{
  "n_layer": 13,
  "d_model": 384,
  "n_experts": 32,
  "experts_per_token": 4,
  "d_expert": 128,
  "d_shared_expert": 0,
  "activation": "clamped_swiglu",
  "moe_layers": [0, 1, 2, 3, 4, 5, 6, 7, 8, 9, 10, 11, 12],
  "router_score": "sigmoid",
  "normalize_top_k": true,
  "routed_scale": 2.5,
  "balance_loss": 0.00502,
  "balance_bias": false,
  "router_bias": true,
  "init_std_router": 0.0185,
  "lr_router": 0.00108,
  "n_head": 6,
  "n_kv_head": 1,
  "head_dim": 64,
  "vocab_size": 16384,
  "norm": "rmsnorm",
  "norm_place": "pre",
  "norm_eps": 1e-05,
  "positions": "rope",
  "rope_base": 10000.0,
  "rope_fraction": 1.0,
  "qk_norm": true,
  "attn_scale": 0.125,
  "tie_embeddings": false,
  "parallel_block": false,
  "init": "uniform",
  "init_std_qkv": 0.0305,
  "init_std_o": 0.0,
  "init_std_up": 0.0305,
  "init_std_down": 0.0,
  "optimizer": "soap_variant",
  "lr": 0.00427,
  "beta1": 0.95,
  "beta2": 0.95,
  "weight_decay": 0.054,
  "lr_head": 0.00471,
  "grad_clip": 1.0,
  "warmup_steps": 69,
  "schedule": "wsd",
  "decay_fraction": 0.789,
  "decay_shape": "linear",
  "final_lr_fraction": 0.1,
  "batch_tokens": 65536,
  "seq_len": 512,
  "doc_mask": false,
  "train_tokens": 351500000,
  "steps": 5364,
  "dataset": "wikipedia_en"
}
Below are experts of layer 2 (counted from 0) of a mixture-of-experts language model. Rows are named router (the router's row for the expert), gate (a neuron's input weights, with its number), up (a neuron's input weights, with its number), down (a neuron's output weights, with its number) and show model dimensions 192-239. Each number is 50 + 12 x the weight over its row's rms, rounded and kept within 0 to 99.
After each expert's rows: "gets" lists some tokens that make up at least twice as much of what it gets as of all text. This comes from a sample of Wikipedia text that the model never trained on. Tokens count by the router's weight.

# expert 21
router:58 37 44 35 48 58 42 56 62 46 34 63 63 44 58 56 62 41 52 49 33 56 61 52 46 46 51 42 36 61 46 72 43 45 35 53 80 74 39 41 50 46 50 47 43 40 44 53
gate0:42 58 35 70 54 57 29 43 50 48 72 55 40 32 43 51 63 61 39 63 65 29 48 63 67 37 51 37 48 37 48 62 41 37 60 58 49 61 58 39 72 59 25 63 49 58 42 51
up0:53 55 25 63 42 47 39 43 56 54 77 55 54 21 53 44 62 57 31 58 56 33 52 71 43 50 45 58 52 35 48 63 32 39 76 50 45 51 65 29 61 67 46 60 21 60 51 41
down0:53 49 48 66 71 36 34 50 47 41 73 66 48 48 47 13 56 79 40 68 47 47 62 84 58 42 53 41 51 31 62 50 42 41 66 49 46 25 59 72 32 71 46 37 37 59 61 53
gate1:53 57 53 49 28 36 51 45 33 36 53 57 48 44 57 40 74 60 52 66 35 57 47 64 50 35 48 57 43 63 59 34 49 66 30 38 62 44 40 41 47 70 46 55 56 27 65 33
up1:53 52 59 33 37 38 44 55 47 41 43 53 36 36 58 52 65 60 40 54 32 56 42 75 43 48 54 59 36 57 57 47 54 76 39 29 51 60 51 25 35 51 54 45 44 44 57 46
down1:72 52 70 57 53 60 61 64 41 54 62 49 52 41 53 26 47 62 45 49 35 49 47 60 45 56 59 72 46 64 53 34 48 60 47 60 48 56 27 71 58 59 43 46 39 33 56 41
gate2:56 51 63 40 47 66 65 48 36 42 50 73 71 38 54 55 72 59 51 48 55 55 48 51 49 27 50 49 68 71 48 52 40 44 46 54 76 61 41 53 51 50 38 54 33 42 49 42
up2:60 50 62 36 48 63 52 47 21 54 59 58 64 54 46 46 64 61 63 44 42 57 56 51 47 11 48 66 63 85 53 57 55 58 54 59 71 43 53 57 51 47 40 50 48 45 59 33
down2:39 41 35 52 71 24 53 57 77 38 42 30 57 39 48 72 52 36 50 43 47 28 51 39 47 52 42 61 32 60 39 52 53 38 54 44 69 76 53 65 42 46 54 45 54 53 58 69
gate3:76 54 42 49 62 50 46 62 12 38 64 51 66 49 44 57 50 42 51 56 32 31 62 62 30 37 67 53 44 59 56 49 52 59 33 50 82 28 52 70 40 65 64 71 48 35 43 31
up3:61 22 39 58 25 69 56 54 46 52 45 41 49 55 47 45 42 64 36 39 56 54 45 74 35 49 65 77 45 58 64 61 68 56 66 45 57 27 43 35 20 51 52 60 52 65 49 55
down3:58 27 68 64 45 55 45 64 46 29 49 43 36 39 52 39 52 70 31 40 44 35 62 53 27 72 67 69 46 51 42 50 67 50 25 57 75 55 43 53 43 61 44 40 44 44 59 54
gate4:35 57 29 49 41 77 49 56 30 48 35 60 58 53 54 39 52 49 30 65 49 62 30 21 50 55 38 50 39 61 60 56 49 36 35 37 44 58 49 31 60 50 36 64 53 48 55 64
up4:40 42 33 49 47 70 48 43 59 44 42 59 45 64 67 37 32 48 39 57 60 54 41 52 48 58 54 52 50 55 47 63 45 40 46 40 63 60 53 48 51 55 41 33 63 36 56 57
down4:40 35 39 50 65 61 57 44 49 44 53 55 35 69 49 51 64 55 70 56 69 54 56 48 36 46 60 40 64 39 50 64 35 59 41 68 55 41 55 32 30 37 60 71 40 56 67 35
gets: " of", " in", " and", " to", " on", " for"

# expert 15
router:46 64 40 71 54 44 45 50 49 42 40 53 55 43 22 57 68 52 68 67 61 46 54 37 44 53 58 60 46 61 73 58 57 68 48 48 44 53 69 59 63 79 49 49 51 41 72 35
gate0:41 54 76 38 67 48 58 64 32 35 62 52 46 42 67 41 27 48 39 73 65 36 51 31 34 45 29 65 45 46 28 61 70 57 53 68 67 30 42 26 50 51 45 50 36 62 36 52
up0:36 27 51 54 43 26 34 45 50 28 42 63 45 45 43 46 47 62 60 71 61 53 60 60 29 38 52 48 42 50 39 57 88 44 43 60 47 55 50 33 39 54 43 42 34 53 49 68
down0:41 45 53 48 44 33 47 62 45 39 55 65 49 53 43 32 79 41 47 68 52 59 40 55 40 74 40 35 51 40 37 46 85 54 59 69 44 55 17 44 39 40 40 56 48 44 47 52
gate1:51 53 72 43 51 44 64 44 40 43 47 75 52 50 48 49 69 54 67 27 49 62 50 52 46 57 70 62 22 40 38 40 61 58 55 58 49 59 44 60 39 51 49 45 58 48 51 46
up1:76 64 39 80 48 57 53 39 45 55 53 40 50 55 46 46 50 50 53 40 56 74 56 67 59 68 46 28 73 44 51 42 49 83 55 64 29 25 33 52 50 60 24 56 67 69 57 35
down1:70 66 37 55 47 46 49 51 51 42 59 42 73 59 52 86 54 58 45 60 53 40 57 43 66 49 39 60 58 36 48 43 44 72 34 61 46 59 37 58 23 68 60 58 47 38 55 41
gate2:61 35 51 47 45 51 45 52 81 64 34 48 58 59 42 53 43 29 54 35 58 46 28 64 50 31 57 53 67 57 70 32 42 62 57 48 56 41 54 48 34 63 74 63 30 72 46 64
up2:50 45 49 73 50 62 41 49 47 56 63 33 53 61 42 54 30 69 20 57 33 26 36 59 58 51 49 42 63 57 62 58 44 75 50 65 33 37 52 42 57 38 65 40 23 53 68 36
down2:41 41 54 61 65 42 60 37 56 50 54 44 40 49 50 62 54 42 51 54 27 58 44 36 41 49 50 52 49 43 62 59 52 61 50 50 56 46 52 57 77 24 51 61 34 37 36 50
gate3:49 49 56 56 47 51 47 54 54 35 46 51 51 44 64 59 58 63 45 47 47 50 34 61 56 33 71 12 51 57 44 40 53 44 57 63 54 51 38 46 29 34 23 46 41 47 25 43
up3:32 72 69 43 40 42 52 63 67 61 46 60 55 62 54 52 19 35 32 46 43 41 37 38 46 52 68 23 40 53 55 42 62 69 50 40 47 45 55 36 43 51 60 53 47 59 39 35
down3:62 48 78 51 31 32 57 45 59 37 51 54 32 58 62 65 48 59 50 54 63 44 46 36 36 62 37 50 35 53 73 47 64 62 62 65 45 49 33 50 61 35 66 32 52 59 51 37
gate4:67 71 30 62 42 40 68 46 49 53 69 31 75 58 46 54 44 50 55 42 49 55 60 71 41 36 62 71 72 68 55 45 51 43 52 27 65 57 60 44 59 62 68 48 55 34 40 54
up4:31 43 42 62 49 38 59 51 55 46 50 51 72 56 58 39 55 37 36 47 57 41 46 48 66 50 44 35 50 56 55 67 44 66 64 61 57 24 55 43 57 55 58 66 66 40 71 41
down4:35 34 49 58 69 43 44 51 49 63 46 63 60 51 59 43 53 45 56 40 60 54 28 66 48 59 49 40 32 59 57 61 40 28 60 58 52 33 39 45 34 45 52 44 41 54 58 39
gets: " |", ":", ".", "-", ";", ","

# expert 19
router:60 49 43 59 52 51 25 54 19 51 64 52 46 52 40 63 73 41 64 51 67 42 63 54 47 55 54 55 35 59 61 43 45 53 43 52 58 46 61 57 54 45 39 36 59 37 73 60
gate0:42 54 49 44 43 67 68 49 30 51 58 34 41 51 41 58 59 34 59 66 55 35 22 49 52 65 62 43 52 57 54 58 48 46 53 45 49 64 39 27 53 51 40 54 49 56 33 71
up0:46 44 47 60 31 59 41 46 58 40 58 25 71 33 44 37 62 34 63 61 49 49 53 52 53 36 48 59 70 40 71 64 58 37 51 48 64 73 58 26 64 43 57 51 56 57 52 78
down0:66 47 54 45 55 44 45 52 47 35 45 78 61 54 52 48 51 50 48 58 35 47 67 53 59 59 53 50 37 34 47 48 49 34 61 37 47 36 54 54 59 49 46 52 61 38 36 61
gate1:50 46 46 49 81 55 49 43 39 70 54 28 50 56 53 54 54 38 70 23 50 45 53 61 47 52 64 42 55 47 44 61 57 58 42 38 44 29 44 54 62 62 52 64 57 50 36 45
up1:73 31 55 44 48 45 61 58 65 41 62 31 33 59 34 69 49 59 57 60 53 64 49 46 31 56 35 55 25 50 39 38 55 57 62 35 60 41 65 41 41 31 43 68 50 43 36 43
down1:73 54 36 40 46 57 30 45 51 58 31 61 64 59 69 50 32 34 61 30 56 51 69 62 55 38 63 67 37 47 57 54 51 30 44 47 46 40 62 33 54 48 53 49 56 47 30 48
gate2:57 37 37 75 49 56 41 45 37 45 59 40 53 63 56 78 69 78 45 58 70 41 61 48 41 68 55 57 50 28 29 53 43 44 58 32 48 54 44 48 48 59 34 50 43 57 45 44
up2:38 55 47 68 57 53 50 37 51 54 34 47 55 46 54 69 58 54 45 50 54 51 46 53 32 39 52 46 59 35 54 58 29 35 38 41 47 69 59 66 54 70 62 50 76 67 48 56
down2:69 66 25 74 53 48 48 51 32 49 71 59 60 51 40 44 47 55 59 57 43 58 40 54 37 42 47 49 49 39 39 48 47 50 61 38 46 54 51 60 44 51 46 15 55 50 43 67
gate3:35 40 44 53 35 32 43 49 52 77 51 54 55 61 71 47 55 33 58 46 38 43 39 42 41 43 36 54 78 50 45 35 30 33 52 48 52 61 40 45 63 58 24 58 39 44 50 62
up3:28 57 38 50 42 58 49 40 51 63 51 71 37 32 49 45 45 35 59 28 54 17 59 57 37 47 34 53 54 46 36 54 38 47 48 40 55 40 42 20 37 54 41 26 36 57 51 53
down3:42 57 58 51 50 42 54 38 47 58 34 49 32 50 52 50 57 63 49 46 30 48 42 51 65 56 51 56 43 44 34 50 44 64 52 32 49 51 61 43 54 36 43 50 43 37 63 43
gate4:47 63 27 42 45 60 48 29 56 48 62 17 34 58 42 43 51 53 56 57 47 58 43 44 55 41 57 55 48 22 57 60 49 29 61 56 62 05 57 41 58 39 41 55 45 25 39 56
up4:60 39 34 57 53 57 63 52 47 52 57 68 46 37 66 42 46 46 46 40 23 41 35 63 18 55 43 48 46 34 35 66 51 64 39 40 55 62 70 59 21 51 40 70 52 56 74 58
down4:64 20 47 58 47 40 67 40 53 26 40 37 61 43 49 58 29 49 46 44 46 48 45 53 28 40 35 46 22 35 51 59 47 60 44 52 52 56 57 54 48 39 52 77 42 29 52 36
gets: " the", " ", " a", " L", " 5", " A"

# expert 22
router:46 52 44 72 53 27 29 40 30 55 71 66 65 51 37 67 64 65 70 54 67 44 60 44 47 61 42 39 45 55 79 42 51 49 46 43 68 37 47 62 54 55 57 22 61 32 72 43
gate0:59 40 59 51 60 43 44 67 30 52 67 40 51 25 49 63 46 56 36 28 27 52 45 66 35 52 42 49 43 63 38 60 38 50 42 39 48 55 41 46 76 46 47 72 46 45 56 37
up0:54 57 40 49 42 44 46 45 59 11 61 50 54 48 44 39 46 46 50 35 49 65 53 44 32 44 50 47 34 57 48 45 40 74 38 52 27 69 47 42 46 61 43 49 49 38 46 40
down0:46 63 50 43 36 38 60 61 65 74 64 52 52 62 70 41 41 49 21 60 48 71 58 63 27 58 47 60 36 88 42 35 65 36 51 45 67 58 41 57 54 55 40 30 29 74 47 60
gate1:49 55 56 47 30 20 61 27 55 68 63 43 44 79 51 43 44 66 27 37 58 59 60 60 31 41 32 48 54 57 46 51 51 51 28 42 41 41 46 53 51 55 66 51 39 46 44 95
up1:58 36 68 60 36 27 47 41 56 67 57 35 66 58 48 46 37 74 47 47 57 39 57 54 52 48 40 50 55 67 57 27 63 42 40 53 56 58 40 70 52 61 42 45 53 41 45 70
down1:56 34 50 58 63 51 41 54 40 18 33 64 58 48 48 35 31 57 41 38 54 62 34 46 59 57 55 49 69 48 58 57 50 68 60 58 63 31 36 47 64 58 68 36 36 64 40 54
gate2:39 27 46 50 58 54 42 31 36 52 52 48 52 48 21 61 68 30 53 49 48 37 68 51 44 53 57 32 72 57 49 24 66 59 62 72 59 29 52 61 50 44 53 51 47 53 40 61
up2:45 56 57 51 45 51 28 60 38 57 55 45 43 54 47 51 47 40 55 63 51 34 49 38 61 46 44 68 63 61 89 62 47 35 74 35 38 40 55 35 69 67 54 50 49 44 67 43
down2:51 26 45 40 52 44 51 35 43 25 37 62 29 59 39 40 66 62 54 35 51 68 39 45 43 27 45 39 56 35 55 50 26 35 58 67 33 67 54 62 30 46 50 52 46 66 51 41
gate3:53 43 60 57 60 63 40 70 35 49 71 23 56 72 58 52 50 43 53 29 33 25 32 53 46 53 69 41 44 31 64 32 57 61 45 60 61 66 61 51 48 37 34 40 45 46 38 17
up3:46 32 53 53 66 53 61 39 49 36 38 45 50 56 55 35 44 32 30 50 44 31 41 41 26 46 42 50 46 34 43 30 73 56 44 57 28 45 37 35 50 34 59 52 14 46 35 61
down3:47 34 58 36 57 42 61 66 40 46 44 45 25 47 53 50 58 49 46 54 32 43 66 55 65 64 34 41 53 55 58 36 36 36 56 23 48 37 51 59 41 52 34 57 49 42 64 57
gate4:60 42 44 58 39 62 51 51 25 66 54 54 79 53 55 41 33 51 83 36 44 39 39 28 46 37 40 41 32 57 74 47 36 53 48 30 45 31 46 58 43 34 48 34 43 44 63 63
up4:69 31 49 35 61 54 45 55 38 49 51 49 55 49 69 51 42 55 61 50 65 42 49 41 40 38 31 48 37 32 52 33 30 69 48 32 48 58 44 54 73 52 49 54 39 56 35 35
down4:54 35 51 57 62 56 45 32 53 42 33 36 71 36 70 38 50 71 67 28 58 46 57 45 40 63 32 64 35 61 54 54 49 39 49 46 52 32 43 46 48 60 60 44 51 31 62 55
gets: " |", " New", " May", "'s", " August", " March"

# expert 9
router:61 56 43 43 53 51 40 43 63 47 49 43 48 54 76 52 60 61 17 47 35 49 51 58 56 58 60 69 59 66 49 49 52 42 37 56 83 46 48 58 55 49 40 55 52 43 35 38
gate0:46 35 53 56 55 58 49 52 83 58 76 42 44 59 47 32 34 55 38 43 59 46 75 46 60 50 51 60 58 31 42 33 64 24 30 69 63 27 57 59 47 52 57 75 53 54 38 52
up0:55 50 49 63 62 55 33 46 84 33 62 40 59 64 53 40 46 62 45 45 55 48 66 51 48 38 42 62 44 50 54 28 56 27 46 60 53 41 47 44 50 55 50 64 47 42 50 40
down0:47 72 64 65 74 55 61 61 33 38 60 44 48 34 40 43 51 55 48 47 65 64 29 53 52 51 41 52 41 61 51 53 37 11 52 46 56 53 55 52 36 58 53 69 50 35 44 45
gate1:36 48 54 72 18 53 57 28 45 63 47 32 61 39 46 44 45 55 31 32 22 66 67 54 50 38 53 61 37 72 54 45 61 48 55 48 36 41 49 29 54 48 37 50 56 52 33 59
up1:39 48 68 54 18 43 53 28 48 62 59 36 43 38 59 53 57 60 53 19 39 60 67 49 57 54 49 54 45 67 51 57 64 63 48 62 25 46 53 24 55 53 42 41 42 55 38 61
down1:46 51 74 23 70 47 46 54 54 31 57 24 48 46 70 50 31 76 51 57 47 43 53 56 53 63 38 58 47 63 43 50 61 55 35 26 45 57 21 34 37 40 51 50 72 46 53 42
gate2:77 65 54 50 39 33 39 37 31 48 27 70 60 28 58 57 58 76 42 32 23 40 62 46 51 34 54 65 67 52 73 40 37 47 45 65 56 83 69 44 61 47 49 50 50 49 50 29
up2:73 68 57 57 31 36 45 37 43 41 37 45 73 23 48 58 46 78 56 42 24 41 63 40 36 39 45 69 57 59 76 53 27 46 53 57 46 67 60 26 64 49 47 57 55 47 45 40
down2:43 58 53 65 69 35 50 58 35 47 41 52 68 56 66 53 48 49 52 64 53 35 53 42 40 50 35 58 42 53 69 37 46 52 34 55 50 77 42 63 51 60 42 48 51 60 33 33
gate3:63 64 46 56 41 39 44 48 67 46 41 68 37 51 43 44 69 43 49 41 60 44 26 40 52 62 50 79 50 60 67 51 64 39 53 53 49 65 35 49 41 50 33 39 43 25 53 38
up3:89 61 51 58 46 33 49 27 56 53 25 73 51 42 41 53 55 36 44 30 44 40 46 62 57 45 45 73 31 51 61 44 70 55 59 56 52 57 49 34 28 42 44 35 45 46 50 45
down3:47 30 52 55 68 39 47 39 48 46 42 77 42 49 45 61 74 42 42 45 47 57 52 50 60 41 60 36 52 52 60 48 61 36 46 52 56 59 35 46 30 48 47 49 52 50 66 36
gate4:45 51 47 40 62 54 38 48 75 53 55 53 44 56 45 49 43 56 52 42 56 53 67 44 44 32 56 04 67 52 34 64 36 61 51 50 72 53 39 42 49 51 46 54 61 45 57 34
up4:52 45 61 54 59 52 51 54 49 58 49 48 57 63 48 37 75 44 50 43 66 61 43 36 31 24 62 16 57 54 43 75 45 62 62 52 36 52 42 55 60 58 58 55 48 48 57 38
down4:45 60 68 52 56 58 33 37 55 40 48 49 50 64 45 38 51 72 60 59 67 69 49 56 44 40 41 46 51 49 41 52 32 50 47 50 40 49 49 69 42 68 61 42 65 70 49 81
gets: "|", "-", ":", " ", " 0", " 3"

# expert 7
router:51 56 44 73 55 44 44 56 37 39 32 59 42 48 39 69 66 61 82 63 56 45 63 59 38 58 41 45 32 51 69 50 67 53 54 44 50 23 57 67 57 67 56 31 58 32 68 33
gate0:42 57 77 68 43 49 46 54 68 58 52 37 50 75 41 73 50 58 32 38 33 56 64 44 31 50 55 49 56 34 10 45 49 48 53 49 76 53 44 48 31 38 86 32 32 40 50 19
up0:48 44 18 41 26 46 52 46 52 55 51 53 47 60 56 56 44 20 47 51 35 53 59 36 47 47 51 39 43 48 54 55 49 45 47 51 56 28 44 50 67 43 10 32 45 36 34 44
down0:49 63 49 66 40 39 33 43 65 58 66 37 52 62 52 43 46 38 36 42 43 53 63 19 47 28 46 37 40 62 36 60 39 54 48 53 64 58 00 81 64 44 38 59 57 40 56 42
gate1:65 58 38 27 42 43 32 60 42 57 41 41 45 61 54 53 59 53 62 49 23 39 39 50 38 52 44 35 53 24 49 49 51 44 48 47 53 55 66 52 53 45 48 56 55 53 51 25
up1:62 54 49 41 44 48 44 50 21 50 47 38 46 47 42 48 55 38 62 56 38 39 53 54 33 43 46 28 58 30 38 38 39 31 65 54 56 72 63 44 42 39 60 50 57 52 61 39
down1:41 46 38 47 53 59 43 82 44 45 66 43 33 42 60 69 49 34 55 58 50 62 51 69 71 29 62 48 58 37 68 44 59 39 61 63 52 65 42 66 39 38 62 54 54 49 55 48
gate2:66 62 48 52 69 29 54 57 68 35 46 52 51 66 54 70 37 51 40 67 42 65 60 47 35 27 74 65 51 50 32 50 38 46 55 60 50 58 62 42 73 40 43 39 31 51 54 37
up2:42 50 57 64 51 49 40 43 74 54 54 70 43 69 40 35 87 40 51 33 49 37 61 64 33 60 73 53 42 27 62 73 52 46 52 62 35 30 60 49 30 59 54 68 59 59 36 61
down2:86 53 61 51 37 49 43 64 48 64 78 61 42 65 42 59 44 39 52 40 60 33 56 63 50 51 51 51 77 34 41 57 56 55 49 50 62 21 55 49 52 42 70 51 61 22 31 49
gate3:70 25 56 34 44 53 64 57 28 59 43 51 68 50 69 38 47 62 63 40 35 29 68 49 43 50 72 69 49 27 62 50 60 52 64 50 36 32 50 43 55 47 63 61 54 32 44 24
up3:38 60 42 56 32 47 41 41 47 63 59 64 62 42 45 59 47 50 37 75 55 51 55 50 47 54 51 42 47 73 67 38 46 50 53 51 84 54 44 49 39 37 49 60 59 58 53 42
down3:34 62 62 61 27 50 50 49 40 53 44 52 51 54 55 31 58 45 25 46 54 69 46 48 13 50 54 79 27 40 53 27 42 34 54 39 55 25 37 51 52 50 66 46 68 64 38 55
gate4:59 30 45 38 33 75 54 43 62 36 48 57 42 67 33 45 69 55 46 45 44 53 58 75 39 55 79 50 42 62 55 58 54 54 71 56 47 40 45 62 53 62 48 51 66 52 63 54
up4:61 33 46 39 36 57 53 60 64 48 42 67 51 66 19 37 56 53 66 63 57 54 70 63 40 63 83 39 39 58 46 51 63 59 48 36 29 47 42 72 41 66 59 76 55 44 40 47
down4:50 46 47 58 53 43 54 58 60 65 33 45 50 61 57 41 46 55 50 28 56 61 43 48 68 33 54 53 51 49 72 39 58 52 57 58 56 37 47 27 28 49 57 46 51 26 50 57
gets: " |", " the", ";", ":", ")", " at"

# expert 23
router:38 70 39 48 50 48 28 43 44 44 64 35 59 50 78 53 30 63 46 34 54 49 62 53 54 43 47 53 61 50 65 52 51 43 48 45 70 40 37 69 49 37 44 52 31 57 40 24
gate0:47 61 47 38 39 38 44 52 65 22 60 27 68 57 31 56 44 38 52 33 45 49 46 48 51 45 38 61 44 34 50 35 46 51 60 59 63 48 37 54 62 54 19 62 30 38 29 25
up0:47 61 57 31 48 37 59 60 85 39 44 29 67 45 39 64 49 41 52 33 39 69 40 46 46 57 42 63 41 39 44 35 56 44 62 61 62 57 48 65 59 43 33 69 33 41 20 34
down0:40 55 29 64 38 75 29 54 32 82 38 66 42 47 50 42 56 49 44 43 70 21 47 52 63 50 49 58 72 37 56 40 55 39 37 48 39 50 44 41 56 37 58 30 67 52 52 41
gate1:75 42 49 55 28 49 44 41 57 52 37 61 50 48 75 64 44 23 66 61 38 29 62 54 34 48 31 78 58 41 25 54 53 60 35 64 60 44 54 47 37 60 50 54 29 47 45 53
up1:61 49 59 36 30 40 38 52 50 56 36 51 57 32 64 56 43 39 62 47 40 46 73 58 37 62 29 65 60 52 27 64 44 56 59 60 49 50 38 61 55 54 73 54 40 59 51 60
down1:57 52 28 35 36 37 42 55 64 48 47 55 38 55 64 61 20 45 45 46 60 58 43 59 45 60 50 17 42 56 53 52 56 43 21 40 50 43 46 65 04 40 75 52 56 54 59 46
gate2:52 68 60 49 35 70 39 48 41 50 79 47 47 43 34 55 53 39 50 16 40 34 39 70 52 51 36 44 56 34 53 46 67 34 48 47 61 50 29 54 58 41 53 48 49 49 43 50
up2:45 74 68 34 34 65 48 41 52 41 86 47 58 42 38 59 60 46 52 22 30 54 45 62 57 50 67 60 57 48 47 52 64 55 59 68 55 61 36 39 57 56 55 46 57 58 63 38
down2:36 57 53 43 55 55 34 46 32 41 50 46 51 60 58 50 28 60 45 59 44 52 50 42 61 42 72 40 64 45 34 54 65 52 63 44 47 48 47 42 37 38 51 33 37 38 48 31
gate3:72 57 48 56 63 33 61 28 57 28 44 51 46 70 49 46 40 32 55 67 27 57 58 60 28 21 57 26 59 54 50 23 41 41 54 35 47 61 45 50 65 40 39 41 56 49 46 58
up3:76 73 34 66 55 30 47 26 62 41 24 47 19 52 35 42 42 14 44 81 37 51 70 59 27 24 66 42 62 68 69 55 48 48 60 43 43 56 62 50 71 50 43 44 47 57 43 51
down3:79 39 66 48 58 40 49 41 65 53 53 49 45 64 41 49 60 39 43 49 56 59 45 45 68 56 70 60 49 43 65 67 44 50 53 58 53 42 49 37 69 51 45 35 57 38 33 70
gate4:41 61 53 44 25 52 48 46 31 54 70 45 62 49 53 38 72 65 66 70 28 31 73 42 32 37 53 21 77 58 50 36 43 61 54 40 45 52 57 67 49 46 57 60 20 64 46 37
up4:56 57 70 58 44 58 29 58 38 61 72 42 56 37 63 54 51 64 65 48 15 41 55 48 59 46 69 43 72 35 51 67 50 51 58 72 32 41 38 42 41 43 53 78 25 48 44 00
down4:51 29 63 48 58 45 61 53 54 54 71 49 44 44 67 40 25 71 47 49 40 86 52 39 58 54 21 53 38 41 47 41 39 41 32 56 57 35 65 10 29 48 35 45 60 47 46 40
gets: " the", "-", " and", "|", " a", " The"

# expert 1
router:46 53 45 62 54 66 36 45 24 27 51 38 49 53 42 48 48 48 64 76 58 52 58 46 45 51 47 55 35 60 76 36 58 47 41 46 50 27 38 56 32 60 45 40 58 50 62 47
gate0:52 65 49 60 68 60 61 39 60 59 55 63 68 52 52 54 27 28 62 61 52 55 53 29 38 38 54 48 51 25 53 63 63 54 71 65 33 42 19 40 24 59 57 39 61 56 66 34
up0:47 56 68 63 54 77 59 61 54 47 33 59 61 47 52 54 48 33 74 71 48 58 27 39 38 51 62 43 56 52 57 56 47 64 48 60 48 56 49 49 39 39 32 47 56 65 62 48
down0:43 62 62 49 52 48 58 44 46 57 55 71 57 48 43 37 29 37 61 64 70 52 57 50 64 57 46 60 52 34 37 60 74 47 61 35 43 51 55 30 40 68 51 51 58 41 60 53
gate1:51 87 49 44 78 40 64 52 46 59 69 28 36 42 46 55 46 47 24 60 50 46 44 56 60 48 58 47 70 31 46 42 36 69 59 54 31 63 41 52 60 47 39 59 45 44 40 48
up1:52 54 45 39 58 32 55 67 50 41 42 57 60 42 60 52 48 50 67 46 65 46 47 59 42 41 58 31 47 38 60 57 39 57 82 50 33 45 56 34 62 38 36 66 55 50 51 58
down1:57 53 46 52 59 79 52 54 54 55 47 59 38 38 38 61 38 50 63 59 57 35 33 40 62 53 45 54 56 28 22 49 40 50 44 44 30 56 41 65 51 49 44 41 56 44 56 42
gate2:52 43 41 66 43 49 54 60 42 42 44 67 43 40 70 54 27 65 56 33 31 37 54 60 50 56 49 59 23 52 56 38 52 69 59 58 48 48 43 28 70 66 50 53 41 65 46 40
up2:55 38 60 56 47 70 34 42 48 41 29 58 26 59 71 42 33 24 58 54 39 46 29 67 42 42 49 49 43 51 57 59 56 52 68 64 43 40 53 28 63 46 50 54 51 60 40 52
down2:60 50 51 59 41 47 60 55 71 47 66 68 58 69 61 46 42 46 40 55 54 66 55 48 57 43 10 44 51 47 69 39 47 56 69 47 57 69 64 74 47 54 55 71 38 41 46 70
gate3:59 27 41 50 47 59 28 65 48 53 56 64 62 72 65 44 23 45 58 60 60 63 57 48 52 32 67 32 46 39 47 61 53 36 68 53 56 60 42 62 46 44 54 36 65 63 64 30
up3:63 62 43 23 54 67 27 53 52 54 61 37 45 86 55 55 41 45 68 55 42 37 62 55 47 11 55 40 46 21 41 59 67 52 54 49 44 51 15 56 50 63 71 40 53 56 54 15
down3:45 56 45 70 41 53 32 58 53 60 55 57 42 66 50 39 48 48 39 36 50 64 58 50 19 59 71 37 55 34 57 48 48 34 61 50 49 68 42 45 48 67 54 61 69 66 50 42
gate4:43 49 48 59 41 55 55 63 43 68 63 41 42 66 24 39 78 35 30 35 34 52 43 39 55 44 38 39 54 60 47 44 59 51 66 59 45 52 56 72 70 39 60 34 60 52 45 37
up4:58 45 52 61 56 52 32 51 56 49 58 44 65 54 29 40 42 47 51 46 28 47 52 34 52 48 55 72 51 39 39 49 62 54 45 57 43 39 41 58 60 60 68 30 72 40 35 30
down4:50 32 41 75 49 63 54 52 56 58 80 46 76 67 43 62 28 48 31 55 52 58 49 58 66 50 39 49 76 58 41 45 36 31 42 62 61 47 57 58 60 41 52 50 45 44 75 57
gets: " the", " a", " was", " The", " is", "'s"